Experts of a small language model: 4 picks a token, 346M tokens.
Below are experts of layer 5 (counted from 0) of a mixture-of-experts language model. Rows are named router (the router's row for the expert) and show model dimensions 0-79. Each number is 500 + 40 x the weight over its row's rms, rounded and kept within 0 to 999. Numbers have three digits each.
After each expert's rows: "mostly gets" lists some tokens that are sent to it at least half of the time; "comes before" lists some tokens at least twice as common just after its tokens as in all text. This comes from a sample of Wikipedia text that the model never trained on. Tokens count by the router's weight.

# expert 4
router:540531453527584485440531458496502488468549477526429472511522564420482478480467564513529532514487552513522442513517538468566451514481509427503447488471490501478390450536503483569459548470482516571529506477499475503524576507455561493524510515
mostly gets: ".8", ".6", "°", "–1", ".3", ".7"
comes before: " |", " ", " 0", " 1", "5", "4"

# expert 7
router:526577460527557502474478529522454439491541573523390476460464510433552561496519528417485479493523514558568419486466436486535498560554544407508480548453498470474404493575475487457510524481526443479564484444502479546491439512490523461481528543
mostly gets: " 0;", " —;", " |", "\n ", " Total:", " —"
comes before: " |", " ", "\n", " 0", " 1", " —"

# expert 18
router:572501455454490565447447502481516470475507498563469594493426540418547544456544444463523542557481553508445434536502519478509478542485498499538480509499522560519458540556401523482493507454516500510467491484498512519591476526482581524530583547
mostly gets: "In", " ===", " ==", " in", " within", " Country:"
comes before: "\n", " the", "-", " The", " He", " In"

# expert 2
router:494572521499511499427476433555447495471547537494485502473456491456552550525607527493501540598475469520491446557425515530545546522485508488528521511453545468442456493534473478481516522450554471511584490476500477503602440482477516481506533532
mostly gets: " Australia", " Carolina", " 2006", "idae", " 1967", " 2013"
comes before: " |", " and", ",", ".", ";", " ="

# expert 9
router:568506447514487422508510441527518443543505537561418516471437442434542569460534486431498508484437557496443488533537541508560468558510504512565445518478556598455456478493476535425477498489472500532458575437488540507515464504455552494484509542
mostly gets: " against", " made", " used", " into", " became", " called"
comes before: " the", " to", " a", " in", " by", " his"

# expert 6
router:462526453514517509453523477541487461457537461554495517500538500401550505505537474455496430522455527514443518487512509616473485533489530492509452495504556536517484450490409515432517525481542540470551536432488535463465493491480538458503525524
mostly gets: "==", " ==", " same", "==See", " ===", "\n"
comes before: "\n", "-", "|", "The", "==", "In"

# expert 12
router:492557437547524544491480465528549496483486516521412463508466553402598532457537495524499510501498503545528459518519551557487497472481500498448470469480512533494477499575411548520513467469545460488511461470483505484507408514527567465523559560
mostly gets: "|", ").", "\n ", "ed.", "ing.", "s."
comes before: "|", "\n", "-", " The", " ", " In"

# expert 11
router:491526431553497414480445445507510479493481490466425531424397518434591552490572520436486533524441481507569473462414518516578499489573508509520514506474501498502484487543481550474480519475507415483506556476514547520554508566443586471528458560
mostly gets: " MF", " FW", " Succeeded", " games", " species", " votes"
comes before: " |", " of", " in", " for", " by", " on"

# expert 17
router:524532443489523478449492455539489457527466513474419522452484475446505524541601504455435562468538545524543538478493489515521534524535489484514421497431512510454550527507463494478545518517475472532544509463434544497520478548454537542486479597
mostly gets: " work", " service", " land", " death", " law", " water"
comes before: " of", " in", " to", " and", ".", " for"